Weights of a small mixture-of-experts language model, trained from scratch on English Wikipedia.
Size: 16 layers, vocabulary 9487.
Training: a variant of SOAP for the experts, 268M tokens, 8170 steps.
Below are experts of layer 7 (counted from 0) of a mixture-of-experts language model. Rows are named router (the router's row for the expert), gate (a neuron's input weights, with its number), up (a neuron's input weights, with its number), down (a neuron's output weights, with its number) and show model dimensions 128-255. Each number is 500 + 40 x the weight over its row's rms, rounded and kept within 0 to 999. Numbers have three digits each.
After each expert's rows: "comes before" lists some tokens at least twice as common just after its tokens as in all text; "raises" lists some tokens whose logits its average output raises strongly, later layers aside. This comes from a sample of Wikipedia text that the model never trained on. Tokens count by the router's weight.

# expert 123
router:474458565543460463462467547541442529454504508565517475535462485486517435483536478559498520489550430522477405455550549501484540509559564460566540456495494515493526393491530528503490457462445502472508513563495483500472535533476555553471434520523487516493520568553572566468551496480480539516523483497532460526529553406470488532525461492465521557475555560457539475473417535529455425448496
gate1:488490515511523511449454449586501512477592491454535464522501510519402531501552415502578490532509480486458459495506508508500535418454450479518576501547506480488524499565514478494530483512471463434499571534557521486485458509488453478514503458626497441549531471515489481591425552564498482455498523521483471479450536532504491491503503474480447486521546505511467499515600577501456532482541
up1:487485514564530520465470515565534548542580487446543429531434498480435579514561447491527486466485454506506479446464530518488568372499454462519515505538492446512516473571488519542545512498422488465526560496526467452498480492489482452526494559572571425509487526494488481566443547510500465487497497528485462444442521499437492482503471460466470478490537575513468500551598559538455532450520
down1:540498456571457506408525550491497490407529451496456530451481538528437484547470504484488516554522488512543500469472516510449528506435473438472479458450516491529468547614552484494468518486463488516441445479495478471448496487530463518554451564646456425465446496431535512549508517540489535510394429533493449522485542528552484512509496519507492497511472473528571526531464503522472525522574
gate2:538534540487469391511525469467478505547452505553475446437559452462467509528452509517514468536546572452505588505430481437498545530564541497448545454537474526551548429524512565457518554524520452554510496549470517464507475494489551440450512576508425540519516480507495461437418569532508509565557500517489532526547525549511511504495520540531485436491514495413543478489475548487521551506511
up2:497398452491458477495508468479469475454481662505462468504481440496541487542462558480481409507471526500518450484518509491579486523461454510381501568399463492509497541514548504510463473508460512486499585461569530429474444497476464506555520499481540456465520497508506506573507519565545486473507507575563519534471516417481502507531508584499534539526439516599517556486495454518560451473481
down2:479510559512446469441458510501458426530528561484440441500484546479453494414451468510529545462554491489488396562463545587550462460487564508518561528503469493434451473584417487492510501491457549525507543499506480486482423573457489509497503463525472488523513465476486476492511560508461458582485515564454461507536435492506502428511464488449503496502500575528545498527518456460456492491500
gate3:452530552550506507465498502446451482538477498549535501537479635507559543404464421542478503504508520440481475447490451483507491601496554558490489489512539462471483583483504570473521501500550500526483431449557466487455468447470493527513470527536535498559524527475461445518621559504501471539460485457486432520527492519500451424513530507514501544527480519536532487580501492481503454493443
up3:441546509563498542490540525422450497543479491532532462553473605507568574441442436532493475517530495424502475432473433505521482598508557565529461486534517476453506569490485580491523527528551502584452422467542480478493462417467480542527469521559538521551539552503441442493590536480535467576449495441495444512543499525498484449510530492500499561540511506514518500565488456511497465505439
down3:559460541500508518469543506536513510469476548544483544528534479519489491535524507455400420550533530554450520467533521574480469512471491518485525442509557535477473505498516455494467407522510499434486532483477483511508539505514538514490454517556490498507555536540510479532487373490549507483487544544469368547473515488520374498497506446439534530477519515515576519451490486574579552488518
comes before: "| ", "|", "-", "- ", "The", "|  |"
raises: "-", "| ", "- N", "- S", "- ", "- B"

# expert 93
router:510515505490482496528424517461541557460425550571511456530444446445493537476444490484518454539569503521547505552524573463431442524490444475468468494486485504455569538541556525492503421492439502494525492535414505508543504521486510511491524461440447534497503508504536462520531553508465485523536505426507463571572568485501514481444453521510518477552461481462444524473495529530505466543493
gate0:463520486508503525473395481505552494502424509497455545533577519510486495514438521510574470540504505481457508527440496490499559510473458424391584439438489512500500498463497458500524510498524530547476476502570535457478479557526475434533560450421430502501504453469565532555436585476560458519478514507443520457487503517480575531502487519465486458580495388504576451477520476527519482549501
up0:439507505495546510546552553461571507530544558498504512552476519508538520540483498474461487538483593511504530467548446590453506502598421456479530571510542447456549497507463483475432470573517484412536438526455492454523471479539455507493520514542499535504461553562491457536445516458544509461486469489457501486488453537525502495494482474485513529521503522500554497419517570520543527617548
down0:486582532533556464487462492497484501553516548501522438490436455482509403511511516485480461470573499545501504478455501425467549545497444549506494552526560517520481520574452516491490532495516540543430515466515457502541572492530483580508496489521505504519458519518501496576508493543498476402545523502570524460527499516521437470539411511574518499492494445510431475519513473413519525492481
gate1:490530539509528474479506500489498486573441454438537516541612554429519450460543506467475499543521485469584495509506472485482551469559459454439530500511533499513473454474422435486486481498471534497469523511423543516587537511538491418531500459520525529484544538520527447562402518482539524448477488582474535502501506532487513584529553462526504539464538495473492411474528465423432550486486
up1:506513537501521452430561545444551491526598581521535528546463504487496589478467556418457502499497440504543488502496554479478477479522464500537455511500510427463433541391519461539491482493508463454544552526462528570475471562515594455578498462499505529503477491469550591582535494530534508565464533506516479462467514491464469476481507438439478504518516551532490445526470450552495540510456
down1:542554548484442482465535510478520488513541534490479524511492539475498542566491484564500514524586534453539469468419456484611516496431457488482530511566533553472451484504522532435486467471432537576505533437537509524567475447440549450488536451496527491418537520447481485501565570494487477512490462467515461548473539501515457490569463513442468468502532553562486422513528519511499531526462
gate2:563462514540440568491525457527435609526447533573518581528525509473506564480481459507485491456465510514473500495563413495498524532521519527489488555542536539484495537501500397524516476501533508480500487520500501508491465454381554525441587482530449489533517433499508555506483561521546522524508547477501480455472526488570516450497494554544485484554461541454495591458517536475466517506479
up2:557477477453455550430499473549433618544426586513575536487532507446527519516506496503479521547480515518499503526525441501522599510497509466468482557545538497438537546484490391532488499511510490511467518496453505507491445489377524536452544466525477528541517499529510533494479559546497487529518519485532520497469479549593529529521465531542530517545523509475424555494485533535463560504501
down2:534532500581482512528463471526540453516402544492526451557487433470432474500446471492478456545479489482553474524533578485464554530482423501477469532533469486461443484504493538539527489516533503481548548503468508500475478499484524495452410427535513506523389501474469433505510554588526457572519563469506568490458483438488439508525497501528493582486521476526488490510562490427540393572505
comes before: "\n", "0", "3", "4", "6", "5"
raises: " February ", " March ", " July ", "onom", " October ", "lam"

# expert 102
router:495474531470419543525467523533492450477480506502457580506417499510552486502509514496536468497512507528588511475578483489469424464456505495541470477528484538476491527557499506533470418495473553545528486581446531499437453505466538547496462526494565504486516436450552423519533452499500469527506523440528440522552553450491495457452489590472547492482503543475537518478532445587461413534485
gate1:483533441513534561486525439500478491474518524541497517501507496568563491535425546521500462535465519508530475544450409464529477465564472482511556470524517546434488444444458511462511582514570548478467539456454467392489463517517541442510467446472468515481515468520487467514551474588492514522452493502538540486574436524400546557535491476441453431421493533524500498489468447452518446530478
up1:499511510432552440525531539415523450514483486442509425520500522483481496452533467541471564483545507486462499486509607496515474495508492499434448475533489402553549536557516526546517432483469464499530489495492452523615531520507385506487530508516572470516505494415492506521434514462478469492498474510476457534478523538481442512487527502501457547537491510532594478499510476527498600555508
down1:521524541488502497531539507454507520515530549477520524485516500409486547457499501509444505491536533499459522499546536503571500493467530439493483577547489455517497443510494501470529510499520507528479574549454529516544525490562520454533473476503571517489413527529516636517471478489507465565431491456497537504520458543493552475549548462555504478506499485442484547448456463507546512451527
gate2:543483538522489527488502480518506534474534452576464515511515459479524501464612527497522472482490508522554475467472541560497593457458544460446545508545485489495561503495564557472543556518574565483519498585432466486508436538494576547422460497476580534562485447574494546525520522566587406509553460445472527510494521448502513526487474483446556488510499531571471474491536516542516538470457
up2:548447520494499492503587552488479518536435465501480512540525482478524460415599503504447512487476476496577519476546507544508523469530526497445547478558480495419489479479526541471583591531508543413470477537456553538538453508478575481423435472501601441538466419517546508489488476564514441460555428510436496467435491481480496551525473475437566539547547538551485473481490478566496478496438
down2:567581545558475555497479496578509429485501445484457509533452456472506492457523542475488516489467440524538427485515580518459503521504429537445450559545509502519529505519492470462552515492486430517516575486475524488461485410521444461471483478559466431528448486431471521443448463474515544516521478470482519599424587559496521520494500464569516516502482415503531530486497464451537524473508
gate3:518487443527544515475483496540522474438513504465549567474576508398533481499532485522628552428473486508489559487531514459485529518459434497436471543411446501558429485519434557513547509534482509543524549481538504507468465459510531464525470497547532496482503481539434539534505457446562578479495510490506460545457455452578544516524452506525523488444554513479474536469486493528518469501521
up3:510498487454478429498408461538499415522550509554459628537514416574493584464513476495548465426462500478520485521474474495526474547466512502509516528492518506466487538483543470536488451501512505474576477476516523469476509533497520538586436549423507515466492444516593533479496502541501515519518441460537485466437528515467485525559496492474462495533489479554456506510574568506511509504502
down3:496506583467462465470502529508413533566516474461512475484494501508478547539488513511538513547544446484539508487460533464562536464447482455551428544500536511507532507560549491522408445405483531580531518570499480514492468512469494429527525469423520546583523495414467585493519487513480421471496464466492506495490541548454471466560494482499534489508490542443564500498481444536518533514563
comes before: "\n", " | ", ".", " |", "–", "0"
raises: "):", ": M", ": the", ": P", ":", "): "

# expert 6
router:529460548579532445461530545515464470503535511576490481556541541517481480467491585535607537482448463480533520501562458461518509524444497525505426470472451387517449514482424494558506458456488447476462547474501526486497580510497454517532476539558457476481430449388527487451474466455510560522508458553554477497530506430465477507484500549549565559534557522511505490485503509467462501592515
gate0:419536567496506530500431478494444470421404476495478507481491513518592550531487547451557489538476483486478510515405499512516517452485527503459401466529468455497481540519464495508500527457559533551560523359436505497570534534462564441459524508442479463461482502542593547465565530461472527530495485526612524507458609510530454485496559503528463486450493521492534529545480489529516471531492
up0:451547511539525544528470542556456525468408460548485529493557496532607474523471570499537482506488500398518578502435531474545437457468501554468472499523477432522441500539489548553529493517535448550533460419421539518503547510485564475526420533450487476424475518456545559506568563509449558481480491519508471500449507540511474485480534453569457522426527487491468514523501539537459491560464
down0:476567543516487462443481572565520500512500451551465535552430530574515528533549521460497509536540483489553525511541483523526502545538449433510468535490493459525458481482507481470490512509529449577461398478540452461550573459486535461524581477503421516522574540488532504491518464486494513536486428524531497474425540522503488512537519495490552484439483532460471463508494498510531455457506
gate1:510485535465495492517497453537510521566409507508523493524512550455415598483565479478488535508495475526456506517513478436468488555495565507504516538440537535514559543490456524413516515460505476449540449538480520514511466491568518477489476475516486417498547559508467483498489442479471470484511479604452532540458533482448447457449528500487469470489425534586468511463503490511511414473493
up1:473476515503542541486429501561501464478475523499569478491463521459521501471522508474513516514440439473470418417450510488522509535439509558430501501462501447500519535515515452507512409561532451533545533521567513478543521521534502527507470451517493490470436584523490548459587456454525566507456433554501497553534447470509486513432479430484483619439459466572533437454478426498568411490507
down1:542527510542488492463589523450434474426468496492508407476537524461485549543569487405505518422504507451473471486496474538453525531526491477501484504446477474486488533557569457502502453390556507462473551484512507532471517463479516502547574581502419469507489506550507481492565452518422538514506445587458499508530557476525398531512487436515492603450463513486509523499502482500561497561535
gate2:476475469485502563477500521503546466554470515513548444572530432511511507532488531547566548505497428489510445472511509427489535521433471551547519550467495547487572532547460555469481508496503512513490542513464570460497468464500515517591547514492470494492484516533542451490480568498527481514490479535528447551441476520489467465548510447467574504481505461531483529451472565500547489535479
up2:498569473500487468551447458439481582418471553504518490457473485535530530530488513512441526533444459498556528495451544453478556489456553493461553435566472519417477493518508503516444482571510505461588457468509511468509493444498535493443476462529557548465459518522505500502539533579416491470492502437595437549520534509492521545538389499472480557424471552495447480572426508521494483535501
down2:570441480531546492488469481531479518574480464560489473537505548491503419482531518539488507546469531520474594428533453562506517460519517472522478485514487489526517437503517511559527477491523511572494494495479518506461514530501474529497423527514538519475476529540452473563544506477492532480441435522546528531521473477506515464416440443508465532507535603399548538416554467417471471484511
comes before: "1", "2", ":", "\n", ": ", "3"
raises: "1", "2", "12", "3", "25", "11"

# expert 117
router:501474491537466479529548504504486448442531510570514591499519595462583442519452519507533489424463539485472556522543492474439481531420501451464459537553465464491542462560546430458525478462467480464535523528550579429452531416448491558520483497541482465527485572472541493419474436430502571562513472503585524497408528468553483541554496526520460577479472575569527501446524538478473508527534
gate0:519492440527487505454449466488533534539516524546495484484501495557491468569440474555499481447543486499552573528528509544542464482547360510437413536518592489478466470526517551460488513431538469515470546438550589503517576504521534481462511524508534464458517484448469505552451517517540519462545557550530528522475454477569495578492496604463515506524516552528491507474437546528523478547505
up0:540471431549506462515458455534539531468527565424509476444469501424493496487498521493482497531420474463504422539434466470490493576464488490469563483496556509477521518480503510489527512527440515467509451459422522508494487545487487549471490455483435521576512527596495418492484449533469502478441434546454518542490515480483513485544457463490496505542467455438532489410509427475480464382507
down0:486465525557505520521465450524544409554489564464555504532451475566499491505522504459498457611588494479555507455527512489383562496480475471537532529482496498538456496537521511562541476522498459485468484492492540495496553505476484425525451456581433487454496436437496503442465519510593366411444509510523527448474519456538499467553504510526512557476448495466462462478523532506459480540529
gate1:469452543497532521460506425580468530457506540499458488573507499459566456526419503469500540531517478513516500473506533524488539491462531511495480491495470542512534471516505541498458443505488537507472494474414530426547555477534549460502547571384510534534500537470575476556486563489508442555570518535473490497535503517518505492486525448438477504516437522514496474464533495510460538493450
up1:463492527524551496555450488467549425496421483511531491454450460437449570576476513568440547427500527550498462455423502510471508482548504546480491536462454590533590529601508472466445530547509508490547467480508541520461478467493553474403502590454495469556536561405530514422491510460502490516454558486509552451542531528488518504467525452432514515487501534470450554545530499543450533476497
down1:496506556488483482518534515490471439498459504523530561559504558510511487485495511494483433436531483504560497501488560457448496496535526523477489474504396528502497503513461509474489497475547536445442512470463495448498524449516501496448470487524551502529421474478451465522486590512589504513518505453472566547574531504515487539428457470523446515423488525535504465453619543490442513472502
gate2:527495486590429505458523453563528502494495520478527552444492473501586428536520455426527466543483509550463507477516488518454536493444412522554430518438501486484497492475479491565525490521564479471451493452563508505527582473497515491513483477515544487470430567534552506529482507469440468503503505513492494463472524514513523534549480531527499564469495494564442421566492598468529508511468
up2:521544552422559500560463576480422480541539508541496445506518502528433526460490510506499489471532531499541543529522448496568426489516567528454511502578488537559481474507512491487491528467434543516558437574447438471531492514474475492475487483522464484449561434498420499475506521541592528537511495485510471508516521450486502485408538506468490471443450543428574545417531362495455463511542
down2:482425420464427487520517513574561438598442545533579440515547492520552523496536488468420493507474510500489517477490545541481519460549435471434485510496500478455488471524511539539566500503487521502493488503492511442523490594462508442561450500521516531471507486484535539490425435449504469461498483486537526411442439508457535597551487469506450519474507490426426435495523565510441444534414
comes before: "1", "2", "3", "20", ", ", "18"
raises: "2", "1", ","

# expert 88
router:507555477496498578478476439539567474543588525555527440534485429471522555471538554556543562589488549492420444468507473460528484442548561519542568495493497515553498531520545488566491487485472493456557440523473517473465532408481500475528543579527467482539455465479574475534559460499475555467514518554564457462578515424488499498456529531530497566493447547486518459519517430498451425560497
gate0:488497538432504494505473505519498542441514533483496485484557471461477468515562523545566510490475528555445524495513542513496454472494458530529550465527462452492449509477488589515486534562543475608478531521458497490514487567539536485546498444514518550440519534558563607502495486505446528502492582528510464492400539455446489553512456513463578512533482501480517435567513523502473570409472
up0:474478488464462498551466513526483517501471498447479464513534441412478496510536436509494466505499533485413506462539525499526496537450496579508518477552474554512415516495514563501500491533493477587401567554510552498524493607487485479501515439466462512424479535518578551486500407444522545477467566520503457488414523457460488517542433510466552498545454483553519517530520482503488538427505
down0:529469509592524465505498357551487492517504492446531468499554437479491507489473434511559498509445521393491518410486557520528527445466523470508561514476431513478487535496537468493504483450431482466492564484476506508561467492463517470452511563505510528527525475588447478550499545452456473501521547525501508527422522483510492537615471449555529548470508506471407546511486533458529473478519
gate1:511516450473494552510526465477504530504510528544444542482558476514599416511547500540477488488510530504528495540471531523451523452511499487466552559479499555442563498544501481501491546509527562515500523486444549575531489394457521476525509443548520491471488514508541510556486468495537467576530539502532581530490468467516487548478513530485452513507518494504535449479480450554517486488460
up1:440535542471543497511444502489534541475511501504505524561396546467468491454449516494512499514483487542512450501492500488495489527531517524530494447546531499518460521458459595496517474516486518501581470444549521475454461599520485524455504554431444558507552483479531452450546508552441517525505521466431456508552541542503515501462482496509482435526543536492516509532437584491507556513500
down1:465485496435502528486514519517559503492521481488460535469492470445495455557559507561533581484468516473460507472484476455507499465513484450537494478513556523544552442476522439548494541471505468473517498486527472452523446387539554459526594483555485505503537521529495546538530556491475464484445413482480428500456565469473499449524533543549476437483443584460619492461532527439523481518487
gate2:546472475487515457550443545494615475468515493505479540459476494500465500505454456541520501476450383462470466524500501536510495509531501453547521449519460507471505494504511462453483552477482556525561545508568556512470488518498494520536537436437512449583544466477437538483472489558453571525503499494479520486606546537561510493478533537468513560470556458503516464586561494479504533547490
up2:489419479579520509486492561554503574559522539556496502567533560567455431462526560527493529585539528561440529511498483552519510506439445500478509532531471548442516486575528478507483585389444501424514538522435507475520523473451522475531494547435488501503529478461478548579475513514516493522506569474490493465437479489466545530458503457521508511523478514483489470484503527506460462456464
down2:420591489519536503535497454500483524539489527568425562493531500502475503440529496503468531487528511547510421525620504457490569452468519431439490455490530510550534494475551482487482505530470467519459533540451496522474522428435450492492472600508484501548511449513488540509487587601458416477591488449548531544512489442529464518460543450498466504489491539519514556484468458488513546481561
comes before: "\n\n", " The", " He", " In", " In ", " It"
raises: "\n\n", " The", "\n", " A", " this", " In"

# expert 1
router:493512423474467463461537461427458479582574477466468478446512495436532495508469521442488463559450442571448509440504524470485475466558525487489474580558489445508452445520533525503475522444470440528542443526494593429542588517445410513495462561568456420514542470454478501488488476488473560510533452508546496532461524468523497537521491444507512576488443550460511475476525519458558528501481
gate0:539452444509472436490563441454497505544503532505506496486610469517480500518594510477553488514509464547489463523477558549475515481480465523521492501457511508422481395441413488525425505487528465420482467511535510494553570457506466458485514529514550513492534530582478551488416472534486446434528547502553488493514497514484507580453545441498444538488518518513529478512467536492475513509505
up0:448488476510502487506512580532457484497529470490568461546519530434481495445421522431418494479517569481525569565494496521497497558481507532492550420532465486570564550549477535545533358525483580498496462488442486545478466495490504517530508501461478507520492508541513508499579483447497591508488453421382475512554522460512515424495475528529440497501518557477392510506447475480483493536577
down0:447445449493528599505409451529457539465536479445459471464483478482536429514512442437418436528497441554559498536492517469475521486520468465486451479468530508561476558548423484480510541451459462503493519516434508484504503490502502569494491506443579504536486499453512548501460498520507468493508540539487487511421489567512568505468517403519538543529480441480494483456508446598519481466532
gate1:487494544518507453471535579474510482509504490524510560491454578534559425518486478535509459479508549549534480553520510515522507467470479530594471433543521482506438509491500556494504555499505497577488456550468474490467526459449506486456475459477505439475538445512469605489491497542544496419467452437548466496549503504506503494537469489459538505531502514538544435469491531578546575603555
up1:496501496514459448575474480512494454497517452526426536508440479517473546457467505457383530518489585573475436420542496501489515505529520404454510568487508554531583503479487484501512521431517520481435594480533536490532409505512452537556523534547513538486430488472494464511516502485525449519542488468499500438507517554528477522505554496462428545494469515551550567480431460447513477541499
down1:545474492512555482520455477467510530486449519478444426435471472539472552520434439461539478549573488620502507529469552556525548440510475494498521466580496509552500475471479450506486536422484527493522515419514520502534459542479533548459455535507484522514504472442492569513480534599553532477526499496465544469523524540576526553502541478523545409497474535479544542493517520499582528499405
gate2:468468466525539533546546504465522508446441500483503467548503542508475508489504458536514511542498520524428476503504488538565484517509500502467469494531438580519453515449500444542504451513505475583366416539512509517513475526517512484531491463485565462445490571424414489471522531522550455546471527499537556436526496479521521555501415431574494432492475563403473533538462470456439466590514
up2:566574533475529537513491529506478536455538517555528462498514483548564534529486523471490495431457462474600561521522488517484513488513601542465505473520464477493566540542472562480500477542483486437472551483531477477489556505469567533488461449499519509476482478557541515553506501454531545554474519473454502505466421509554486510497510534431458513478505499592520535538523494520455590442485
down2:453504493501553452494552533525542470510555484525462530488490432567455470567537479500428519529497413456557483563398460531495512469460595541485518439391509552385497498461552551499379535479485508480529467513554494479497466482526557469531544510536419475454468587521493505469550521510521439477485544467425456526514514511495465515455498477469505596506482535522491495569516462496535465484515
comes before: "1", "2", "3", "4", "5", "100"
raises: "1", "2", ",", "5", "3", "6"

# expert 34
router:556488460479507521535570484503445497481447457513558503512397491484503486472493461533574431457537457543503543487503500498500472474431528460482472532528482499459494484549539526485427518414477498450425412515520564509460495532463484534483475398478503512579551541502542537445442501545475532507542498486509495552529574411555496497507487528510461532543524536525551537484533472550462461571437
gate0:502524498487599460502592464597475502533504484523564504527590473448517525484555512552482465479473493443465577473484493485601468421460491499435458511513439515542520482513417472577542505543476461446458509519497473491492484528524506468383466469479524480467483548516535527470462575486461472458464532553450526503537499497555496484526521520569472468514511457482480499516456529541519503530577
up0:493477493539444490492443545397577569504480530493404484468423533546525470462500491500511523545541518524467493538509484469423510533507482436564493472468561509424492573475532519461493454470539520567492527484505451574563509515511467494569567544521561510549488490601465511515551467521461521508533499455553476553495515487450478470502498482396489498499461587481504493491476471408452490502419
down0:466410507517519459443521492575523555500506436419538516447503431489531500497446427476528447425441477435517421510431517522485429547458521489459518493531524503439517537584455442459542514501543458419559473485532502519553516533470534575497497486509476439471526469514561558542461535463574506466496515514491540448567469527509464517436517544492457498476495523531448558528505462479506427432517
gate1:472513576441478494498598463542528517472480437513535493408498468510508500452522529458574518528496452416504489463528498491500530551560531448418436481445443507508525501486476478494476488455478473481428433507440472459503442511564556513542435488497495490532521531457533539451448604559476501511456577454485465601512489514514523550532513510492525475501483505423577517499440457437504490558487
up1:510471551472488495511582474552522518485481510542498475402479462514518516545515494489555499534517434442499467454516455504479479554533509418458457488478471547551474495478461470520454507482465430457435469547473523453524478482577568496544400493515484471509483530428500533442430614505490523480476534452465474556545453524466512549511492578520519439478474488460522490516471513457544463575525
down1:442584536584518539524501511434525442479515512452574466484486529535507550491504536501514525485392466413521459507434432552501449529433525471517514478501446432510478512511503496474564517528567488428518466491564502461464431519585498499507531505545480475491449474544480460613548467537531508559459543495493514517520532493505510483541529458513513431533506530551471513535535513557474471557510
gate2:540449483465516482529579532496544496476441469473494493449481504499476586517517528538470486423511508454528489421537483506484542508508554564490503528482462574452536577451467539501542610532458495549547435420453521580522401508480515498500489451465508499529518542485488498438565507488492454489534531518497556512461485433585475497518511542518500515517552480561498481550470542502526520574509
up2:477546547450481480452527554435516548567588478523518542415486530437536501522456478455461534433477432489471499505494449430508515507489532467451534574559491482480553561492494538501537479508498517559512535438504515491460509427452487568517439498516451469486536427417435571461537535593494469512505493451527523561504441419519514533460537491496456512506514500539439472452538511440536545584573
down2:482518524422516500500520502516580534479462470442520460425437505473573578481516517498501521438550460419545468542499491471543482445475472541514551488440540515525500505512481477487453500447498560473438444528472441451485420502471569584523545510478546497467550482508496525542536417435504538505526495505533486585563488537444485504567528481456401493508538496522543473529507525581449486540492
comes before: "1", "0", "2", "3", "4", "5"
raises: "5", "6", "4", "8", "3", "7"

# expert 94
router:527502433513494521523420489522412504467493564537538483555449491453472414461512534511622486437458517473557569480489487507468415458474442509490400491513457415462537451482492491470473462459495470562552552542451505499521501510474529522421488474435474464478480507486541463470503489579534584448508562469554441511521575492506509561531474531492493484515525510476563555440519481506438420482546
gate0:533516429480519481388520423493511484548541554470474490570527496454474508547524477511469505527450516548489478525455550465486616478514530504520504457466450497432474464497568450484501562544524530447496531494447578470509517482498454439394564539458463462429457530440457551534547497521409475470514509484553551556515499513445453507521548441481534556488502492491462447510436472586492589480457
up0:499491523505546520533495467504480371474511460486595494394499528531542526508505525513489501449510492499523480504526436564503457495485453491490505465481525462519525518472415526551569442492467445478506453500531362573466513498476468519596435507509529525528463483575493439491477403500533496524469467478486466465512513534437517491505520533506515412509538505499516548514546504472509385521513
down0:489560507510548510490472450518473453478528573537513510469550518561473455474446437484495460488480509531573448522488490513463507484536517548463524540498515467478567515513404452531464511422477491518504515445457499519494539537542521507502502487433513430532417455508517502494551490567565478446512529591543499561456533517516579436581491556495489422524494510542433470468521470509532536533480
gate1:574509458526467524474504417586489571513580475533488484523521485477597509510527449513519543534533529525446483546499554490452528526515502491577433488412502511518473512494492481397462473496515465526513461491479490425501527459531505525492498585476496457491460464522480480466536519465533550460470488537537578576523516442459507468480481472446453508387466518499500596448493470469478511435560
up1:524537533547557404438539519484430515466464472461532489445503593487550553497434463489482542553457557488547488515522510452530420497487536531507493420552492509509478497493502548488500460492446566569504478519538513426489457516457437431551548505480497425527512506407522485505538463474543508509487522531501461476484418525448483494538526511479550505539401559540508459492478538542470436507529
down1:504575498509423440530531544410496426488491471536496496481456518548506534498458423476508543494448532520537492530447498457450485520503501463460421490465529427521564436476423483523418505484540454518469498480490574486494513534562550516494452518482536497476496436557438454423473499482513482476488468415545430492521533471448572463507518525488494487500525510507544525473471488540471527486553
gate2:550469532504530605511556497452511502527514514453462487523490495524488481556601491573539500507539548453458472514531484490560468569413516469487504493467598509452529477528470507459489475462505458535450585505502420483585501504522451531410506485489528501435440563509547591485531544535477571499467546531536505521534482495501533502533509487479460451577484454466546512497496485457440568524427
up2:489442528513506528592514477537482505471487521473511520490593478409570444548566537479486555456537525455524511528478553506527518580520516457574453470489481541481489450518499558503470450453487506526468506497519441560583504509502471535564514460436504535450436511485546550395480510519566551508498450492550487479453509484440506492512567549363517427488545521484496480422536489463470516568533
down2:481568495526473515526473423580532489467456468478544496495498448513528519456557542466535463456416454526490461452520461531572450477410485483435479448525418479475477410497482563554535479521515466426495570503503474472471453516582448519546495474482514533494408405519485511491453515492459508498528490428463502454548566474493504497475523459520504461509492537476539556476503524471498455483434
comes before: "2", "1", "\n", "0", "3", " |"
raises: "1", "20", "14", "13", "2", "18"

# expert 119
router:471475462563499511501517501524437530447523474514473441518476471476533461499476521498612482458546505540466541539560483568469426479499453449449494447553497551466545462515481536516456463509477539535481479488490514514442523563451604549447485526487478543425555491473524433479489436533498529422515559517540448532532608475534461521460501590458498425529471523459527528470475510562495442414538
gate0:500471491526505464482528458455482494448557457532512463489572486581483517494544517489477466551489536523565559525464458489551465507564463506517486489488527613483525553481493580460564486456587411471471556446470513538458554555491482540528489506522442466584530491622476410467526493480519491508501500521553518536474511505453509536521517444552401499447511437507444575453459508475490565491505
up0:426482530515547505565494561504489514548513452479512625595491540492504536556499524471528596458472539521480523456519579537485474484550482516544502545518490480498479479489487467574476477487421505436506518495476518452452512484534529459528509431547466566499424470450492479549515480514504443492511457449429493561541502525476544441489523540429510507561514469511409442584466513475439509499473
down0:472518531423530494576555540487529519527522514546534493394447468494492535517524506530444502522506493466554550507522482542501535527501524514502523453535501456456622451535552533480463513526475490463550489564511511459566490515502452542461526420519426483471528485575487585479497521498511502542456479490470518500540418458487472472505456526534560538449455524489537552517415560505462458516481
gate1:533514471517500531480477453582496479516466478535525533485500490518520485500517435497496491473559504463443465475540448488477537497537417496510526539475559487478520463513509536492544459458509458487464498479496544496488418503442503474491549474492526536485535524536533505490536537470519509548543491499568541491427508462431453522498481464494554445581594453469573489526505510479533549423544
up1:529515507524530568503510454560496489514493522592562471493519508506542488534528491471513501473501508454480429520506463453466601486522440503504485553466521520535472501544498556487551455491473459501496470474473553523493463515519529499486562526515469566489541491545486519484460546410509464534526493503536576490423531502467482519511405427565494492568592422411524513471470512485497469425575
down1:512465545452457499591469576485545496525492549452453587470480458518535472554471467490498484398529472480504472545519467511432546436504509530550507470508537489548501561538495474517504510514479460477478464477453553478504478516398523468578439465430549512549467526475523519503530547457573442519513488486534455531482509591502510516461482549507427510482489462523474508477554552557478531487481
gate2:423493511580507474494503506523489454529447477469500418539491563541519521509495605534501528498493474559567501504479546477461482520480492470386494472425517524469469490428551541465468518521546460470503569476447477521463506512542554515487463526507453475458508524539528530525464521451515599487502527478560459590558476565504472416487540537480531493469511491500552477513487459494498446462450
up2:506529543576485496453563469472481487514512528580488501496463496494429506560458495535501523516496509534552530499470570426523538525552470447448513408404462567506503486541521504527540463472569482518554537489512446489497465511512523456467479548506516447518531426487472468526463551452466495537526497512606509583480451546508531487385539529419524502484475491482512555478495533469450530533521
down2:474475540509458502540508532456518423573457528435465445549546571600484528514469520550515539490553547510446493460452558488459511542490512476537563409462463523497493490430465532458482480484512567442497490454512483472509462487477452551492455512513480471472546530468509454486524544453499484579510488516489552499453437503486514547531446591461517560491480523567471504532480513464502462485510
comes before: "| ", " | ", "|", " |", "; ", "==="
raises: "-", "ac", "er", " ", ".", "\""